Experts of a small language model: 12 layers, 64 SwiGLU neurons an expert.
Below are experts of layer 4 (counted from 0) of a mixture-of-experts language model. Rows are named router (the router's row for the expert), gate (a neuron's input weights, with its number), up (a neuron's input weights, with its number), down (a neuron's output weights, with its number) and show model dimensions 0-127. Each number is 128 + 32 x the weight over its row's rms, rounded and kept within 0 to 255.
Before each expert's rows: "comes before" lists some tokens at least twice as common just after its tokens as in all text; "gets" lists some tokens that make up at least twice as much of what it gets as of all text. This comes from a sample of Wikipedia text that the model never trained on. Tokens count by the router's weight.

# expert 84
comes before: "020", "013", "021", "011", "010", "015"
gets: "2", ", ", " in ", "3", " December ", " January "
router [146 114 113 167  98 146 141 139 147 179 178 168 106 123  97  81 104 148 156 128 116 143 185  87 116 117 166  87 179 100  99  96  91  96 105 112 133  86 186 125  82 138 115 127 203 131 148 139  96  95 138 126  61  67 118 163 117 134  80  95  94 116 168 125 118  91  97 119  95 121 123 159 150 158  36 176 124 121 190  94 104 148 145  90 118 156 118  54 107 102 111  84 106 136  84 167 153  88 184 112  72 139 167 170  99 125 107 134 129 146  94 146  98  91 131 152 161 148  95 110 123 104  84 157 170 133 179 116]
gate0 [107  85 113  86 106 110 155 140 171 184 140 163  67 128 160 138 111  93  99 148  99 139  71 106 118 189 134 101 123 117 182 121  98 105 129 127 112 159  75  92 132 129  92 127 126 113 143 149 137  66 128 176 197 170  92 185 107 112 142 132 125 124 109 132 132  82  97  99 200  80 164 126  81 136 146 148 161  88 112 123 118 112 163  76 122 190 152 137 136 141 143  84 126  84 131 120 152 145 146 104 146 188 126 105 136 113 145 117 135 102 194 176 139  81 176 120  66 190  49  94 136  91 150 145 137 176 101 123]
up0 [134 188  98 107 146 150 123 108 133  71 175 128 112 133  81 130  98 137 139 136 104 117  61  91 123 146  79 196 128 121 142 171 128 106 129  78 146 103  92 137  97 222  91 120 191 143  67 146 120 123 134 151 126 185 150 154 123  99 105 224 150 121 139  67 125 133  84 134 165  94 128 118 164 146 156 115  88 130  63 101 143 137 189 150  45  96 192 117 120 147 128 135 200 137  98 131 166  96 123 114  52 145 166 101 126  88 120 157 173 111 106 130 113 162 167 120 122 101 107 174 125 115 172 105 169 115 159 102]
down0 [153 169 164 122 196  79 169 126 199 154  84 169 147 131 172 148 165 152 152 122  97 145  79 111 119 151  81 120 122 108 144  83  78 156 122 105 146 103  86 180 163  87 135 141  73 139 141 169 108 109 176 136 120 141 117 100 167 117  82 162 161 110 121 153 167 194  70 133 158 109 169 130 147 151 172 137 116 149 133 154 100 162  71 144 126  85 110 157  87  36  79 100 124 107 125 128 121  99 115 180 105 100 134 148 111  87  89 177 130 132 119 143 164  90 134 156 191 137 144 113 188  53 151 101  94  84 154 104]

# expert 142
comes before: ".", " | ", ", ", "–", ":", ","
gets: "2", "3", "4", "5", "8", "7"
router [108 109  89 168  88 172 170  98 146 164 206 128  96 126 117  59  97 106 174  89  69  73 166  96  80 117 142  93 157  90 105 119 123 111  70 107 113  70 132 115  89  97 110  98 171 106 119 134 152  75 159 100 126 116  96 159 122 158 142 107  87 128 215  93  93 115 127 123 103 103 164 158 131 168  81 176 110 135 148 129 111 137 175 115 105 179  97  99 103 148  98 110 105 125  96 123 127  67 162  93 130 120 160 180  86  89 107  98 151 131  91 176  81  90 193 144 184 182  85 112 150 109  94 156 175 116 150  85]
gate0 [148  99  51 167 101 158  83 121 136 170 186 173 148 170 150 134 121 115  91 207 101  94 147  95 180 118 109 136 134 124 143 138 173  84 145 101 162 132  86 159  67 119 127 112 144 166 140 189 172 110 126 123 140 107 123  91 169 139 184  91 140  81 136 118 171 152 147 123 126  97 110 122 139 116 123  99 101 147 124 136 116  77 109 178 145 132  79  94 195 145 147 119 123 169 125 169 118  94  75  64 118 142 161 169 122 174 116 187  92 118 127 185 113 160 166  94 116 103 103 180  39 134 146 128 123 184 127 104]
up0 [132 127 205  81  81 130 143 191 114 105  73 116 106 155 140 164 132 130 121 115 132 114 117 155  73  85 182  65  92 125  87 126  76 160 122 195 136 153 122 142 126 148 154 141 161 120 195 141 116 124 149 101 152 152 136 154  78 163 128 160 129 123 124  70 121 137 159  95 131  64 102 135 166 102 104 114 156 145 135 119 178 110 175  99 143  72 134 109 125 144 109  91 112 142 122 132 135 141 140 152 161  83  86 173 107 185 189 200  91 187  93 110 118 115 156 107 148 101 157 127 106 144 126 172 132 156 129  57]
down0 [147 194 173 114 104 116 111 116 124  68 132 144 112 142 163  92  71 129 148 141 107 152 162 107 104 148 153 156 158 136  88 110 146 165 163 110  87 186 148 145  90 152 126 153 102 162 116 192 170 148 151 135 186 127 198  95  89 124 124 113 130 118 127 126  91 172 137 165 116 136 157 137 142 178  72 110 102 116 138 162  80  76 160  94 124  77 158 148 177 110 195 154 142 165 132 128 118  45 142 129 112 148  94 112  90 130 145  78 132  83  91 108 114 132  92  97 128 109 117 144 168 151 104 164 119 111  88 125]

# expert 161
comes before: " | ", ".", "996", "990", "999", "997"
gets: "1", "0", "3", "5", "01", " This"
router [118  90 119 140 110 150 126  89 118 166 169 171  99 107 124  83 110 122 123 203  35  88 147  91  96 111 144 118 160 121 118 109 119  94 103 103 159  99 145 119 115  53 113 104 141 126 137 178 219  92 168 100 117  99 121 164 117 176 112 120  85 162 144 123 116 120 122 124 117  79 162 151 148 152 143 118  95 136 189 112 104 143 176 117  81 164 102 115  91 138 104  74  93 128  61 146 156 117 156  68 141 142 151 155 106 154  89  74 147  97 105 129  92  74 146 127 174 167  81  86 137 124 145 135 196 119 127 114]
gate0 [108 137 107 143  78 102 166  72 115 138  92 104 206 119 105  39 119 102 138  51 166 137  62  83 149  78 136 205 180 121 145 156 113  90 101  90  85 155 119 124 161 144 144  83 119  83 158  98 135 159 159 112 117  94 192 166 118 101 140 149 130 116 149  85 136 129  90 146 153 187  69  50  86 128 117 163 143 132 151 176 161 175 141 113 173  66 119 122 133 143 127 122  77  97 101 159  96  95  87 113 167 150 107 175 154 153 147  68 145 115 151  70 122 158 157  87 107 123  94 113 160 151 136 153  51 119 128 104]
up0 [118 108 124  90  86  94 116 100  83 152 133 101 161 179 105  94 104 138 116  55 124 102 113 110 198 182 113 124 124 142 129 127 120 121 128 166 138 140 118  89  90 164 126 125 146 128 156 146 140 142  92 106 146 108  83 150 128 136 102 199 152 130 164  80 108 113 137 144 152 156 105 133 124 101 121 171 128 127 106 127 155 116 101 125 132 101  70 122 136 122 110 218  92 124  79 118 141 136 118 140 149 131 159 116 130 125 182  81 108 130 156 156 160 126 120 162 144  90 100 132 124 102 111 181 188 104 112  89]
down0 [127  90  76 183 139 145 119  52 113 115 110 113 204 137 100 157 122 110 126 136 125 101 103 135 168 191 139  99 108  84 162 103 108 135 131  99 163  84  94 153 105 134 137 124 104 113 176 133 118  84 106 109 179 180  31 110 101 136 152 171  63 157 150 143 151  89  86 114 133 119 115 135 183 132 126 134 105  75 129  79  95 129 141 163 101 122 164 138 199 140  97 199 104 217 152 168 164 115 101 153 124 109 136 151 151 151 194  95 121 127 132 129 124 102  96  83  95 164 160 117 141  67 100 126 201 130 117 127]

# expert 120
comes before: " | ", ".", "–", ":", ",", ", "
gets: "2", "3", "4", "5", "6", "0"
router [137 125  91 152  86 116 132 101 128 209 212 162  80 112  82  74 125 112 158 152  93 102 145  65 107  98 132 117 137 101  90 134 118 123  59 110 132  91 135 126  87 132 122 118 135 110 128 141 133  29 154 115 111 143 129 148 123 154  99  99 114 133 149 106 108 112  76 136 132  96 153 129 138 120 124 183  67 138 125 114 139 156 158  98 105 174 141  88  82 124 126 109  98 118  69 150 176  87 153  68 103 152 162 216  97 108 103 115 149  83 118 213 119  83 177 136 181 164  67 119 135 106  74 159 205 106 176  94]
gate0 [113 137 122 107 132 120  87 127 161  94 121  73  70 119 126 151 195 151 169 110  67 126 189 102 116 124 122 214  98 106 115 165 141 184  98 134 150 158 115 171  93 109 167 128  82 104  86 141 138  67 158  68 145 116  80 142 125 173 108 130 163 120 127 123 139 149 108  98 111 132 168 199 101 164 134 187  94 167 149 114 148  90 130 106  40 108  85 130 139  55 167  79 131 157 145 105  92 182 150 192 185 162 106 162 156 145 139 112 127 143 153  57 150  96 160 192 127 188 128  95 105  81 119 176 121  97 121 123]
up0 [150 163 109 152  65 106 122 141 149 136 174 129 112 166  87 122 156 113 185 113 117  93 158 131 115 131 133 157 140 109 116 158 154 148 135 151 126 178 168 149 114 152 173 120 136 141 156 150  68  74 140  62 146 136  87  95 140 175 120  89 119 138  80  50 105  65 142 145 162 100 119 104 143 146 134 149 157 140 109  64 155 103 157 162 144 116  26 141 109 105 117  80 112 124 202 153  95  44 138  99 201 127 179  86 123 100  97 139 122 177 130  88 107 167 111 120 166  81 118 119 112 117 127  57  75  86 130 137]
down0 [ 99  71 105 135 138 142  70 133  99 130 186 140 145 135 155 140 154 145 173 163 146 137 116 133  76 131 122  84 149 182  83 110  71 112 138  87 156  79 120  91 110 107 115 136 180 119  92 153 103 148 102  45  88 131  42 129 162  99 146 132 112 140 120 125 152 124 151 107 109  77 101 109 115  82  87 125 110 199 130 140 191 132  94  70  52 137 158 155 157 134 116 145 142 124 147  79 181  93  98 119  94  99 111 131 149  96 121 149  79 116  98 123 158 167 201 145  79 108 143 113 146 135 192 142 167 182 127  83]

# expert 19
comes before: "0", "1", "3", "4", "2", "8"
gets: " | ", "; ", "% | ", " |", ") | ", " name"
router [177  85  97 150 109 180 143 120 139 136 170 174 126 115 101  94 106 143 136 193  98  71 206  97  86 118 149  86 141  89 101 104  99  78 143 154 131 108 160 115 101  70  98  86 148  89 177 155 177 120 187 117 117  60 117 159 147 162  93  90  91 105 160  88  67 105 102 142  73 131 128 175  98 136  82 124  82 129 159 143 101 136 151  92 104 152  78 101 101 174  82 117 104  97 116 178 187 104 163 126  67 138 226 162  82 129 127  98 172  70  97 128  82 141 140 101 138 138 123 128 183 114 120 122 167 101 197  91]
gate1 [102 162 148 123 146 133 107 116 163 133  87 135 166 111 111 148 103 108 154 120 114 180 156 158 115 205 144 107 138 142  74 126 132  70 132  97 151 100 153  78  87 123 148 117 124 135 141 149 119 114 152 126 106 184 115  96  97  53  88 166 163 150 128  72 155 130 228 151 135 151 164 136 159 140 116 180 110 152 187 130 107 156 114 116 179 164  88 142 193 153 114 109 147 158  97 110  80 135  62  64 130 113 132  36  65 122  89 105 135 124 158 138 100 132 145 117 187 101 108 193  84 111 123  88 106 149 122 137]
up1 [119 153 108 125 129 117 152 120 188 136 120 149 124 116 153 146  90 149 126 164 175 149 116  94  85  97  96 165  58  55 128 109 169  98 177 115 122 114 147 131  47 200 148 168 154 181  98 129 119  91 111 119 155 152 125  71 141 138 140 172 117 112  26 151 112 164  96 146 110 134 150 101 154 162 132 112 177  81 111 156 129 131 152 152  58 161 173 148 187 100 123  84  79 145  79 139 104 104 118 123 125 106 103 117 104  93 162  89 131 132 121 163 126  95 152 140 145  96 141  89 111 159  88 215 124 146 132 125]
down1 [121 146 122 185 134  88  99 107 127 113 129 115  88 111 143 147 140 128 124 120 130 164  95 110 105  66 184 176  92 167  97 141 177 156 132 118  98 137 127 130 116 138  55 108 107 189 104 138 138 154 138 147  65 198 181 166  76 109  64 153 181 117  74 124  89 143  99  73  73 113 117 152  92 140 122  82 107 145 126 157 151 157 128 117 118 150 174 136 123 122 145 108 161 126 188 131 109 132 108 145 153 107 105 160 124 100 115 119 139 103 122 153 109 133 124 168 166 139  92 140 126 129 128 131  60 138 149 191]

# expert 176
comes before: " | ", ".", ", ", "–", " |", ","
gets: "1", "0", " his", "we", " no", "!"
router [130  72  96 177 100 143 180  95 138 177 153 134  97 109  74  76  99 122 182 169  79 104 151  98 111 114 172  82 167  88  98 143  77 111  82  92 158 108 143  84 133 110 102  89 138  95 174 139 131  45 162 108  90 151 102 171 140 147 157  83 107 140 179 103  98 137 115 158  93 119 128 138 172 149 122 150  98 136 146  94 111 160 146 103  97 169 107  92  96 132 120 105  69  98  71 165 143 105 166 120 101 113 176 148  44 120 109 147 185 122  65 137  87  99 147 142 141 206 119  95 169 122  88 168 192  85 171 137]
gate0 [146 164  98 183 169 111 150  58 174 155 107 141 182 164  98 172  91  77 147  95 140 136 136 120  72 100 125 113  67 129 110 102 128 109 130 172 110 140  95 119  96 113 137 117  77  89 175 121  89 139 119  79 145 149 123  96  79 109 108  86 142 183 140 157 173 112 172 112 100 138  60 135 159 122 138 171 151 137 168 185 101 134 167 126 102 115  56 146 175 137  97  78 155 128 124  81 169  85 137  74 125 198  98 143 143 152 123 154 107 140 121 154 145 155 113 164 154  88 178 110 114 114 101 144 120 163 112 137]
up0 [ 77 132 166 156  93 101 166 129 156  92 160 165 102 194 113 102 131 105 134 108 119 139 118 137 129 153 114  71 114 142 112  96  48 121 113 128 107 142 117  73 106 118 118 154 193  99 116 154 110 165 137 155 123 132 177  96  76 133 114  98 145 101 148 121  91 134 133 118 139 139  75 120  91 126  93 111 115  82 116   5 126 158  66 156 111 137  93 148 182 168 128 154 125 125  83 144  71  93 165 119 116  71 128 122 107 152 114 146 126 130 122 111 103 146 103  63  86 110  90 138 193 116 118  82 156 159 141 123]
down0 [130 158 155 187 171  93 143 150 144 108 157 107 143  96 111 134 181 158 151 166 183  60 123 110 132 147 161 124 168 171  89 115 136 115 126  96 185 135 124 166 117 116 103 118  90 136 163 102 160 121  96 149 128  92  91 174 145 112 119 102 169 142 131 162 140 159  81 199 117  93  82 104 104 149 154 164 105 157  47  87 219  95 179  47 143 146 131  95 132 142 170 107 153 150 190 103  77 114  86 191 148 121 151 130 133 155 118 123 130  90 118 160 104 151 107 122 131 143 146 107 105 135  95  71 188 132 150 156]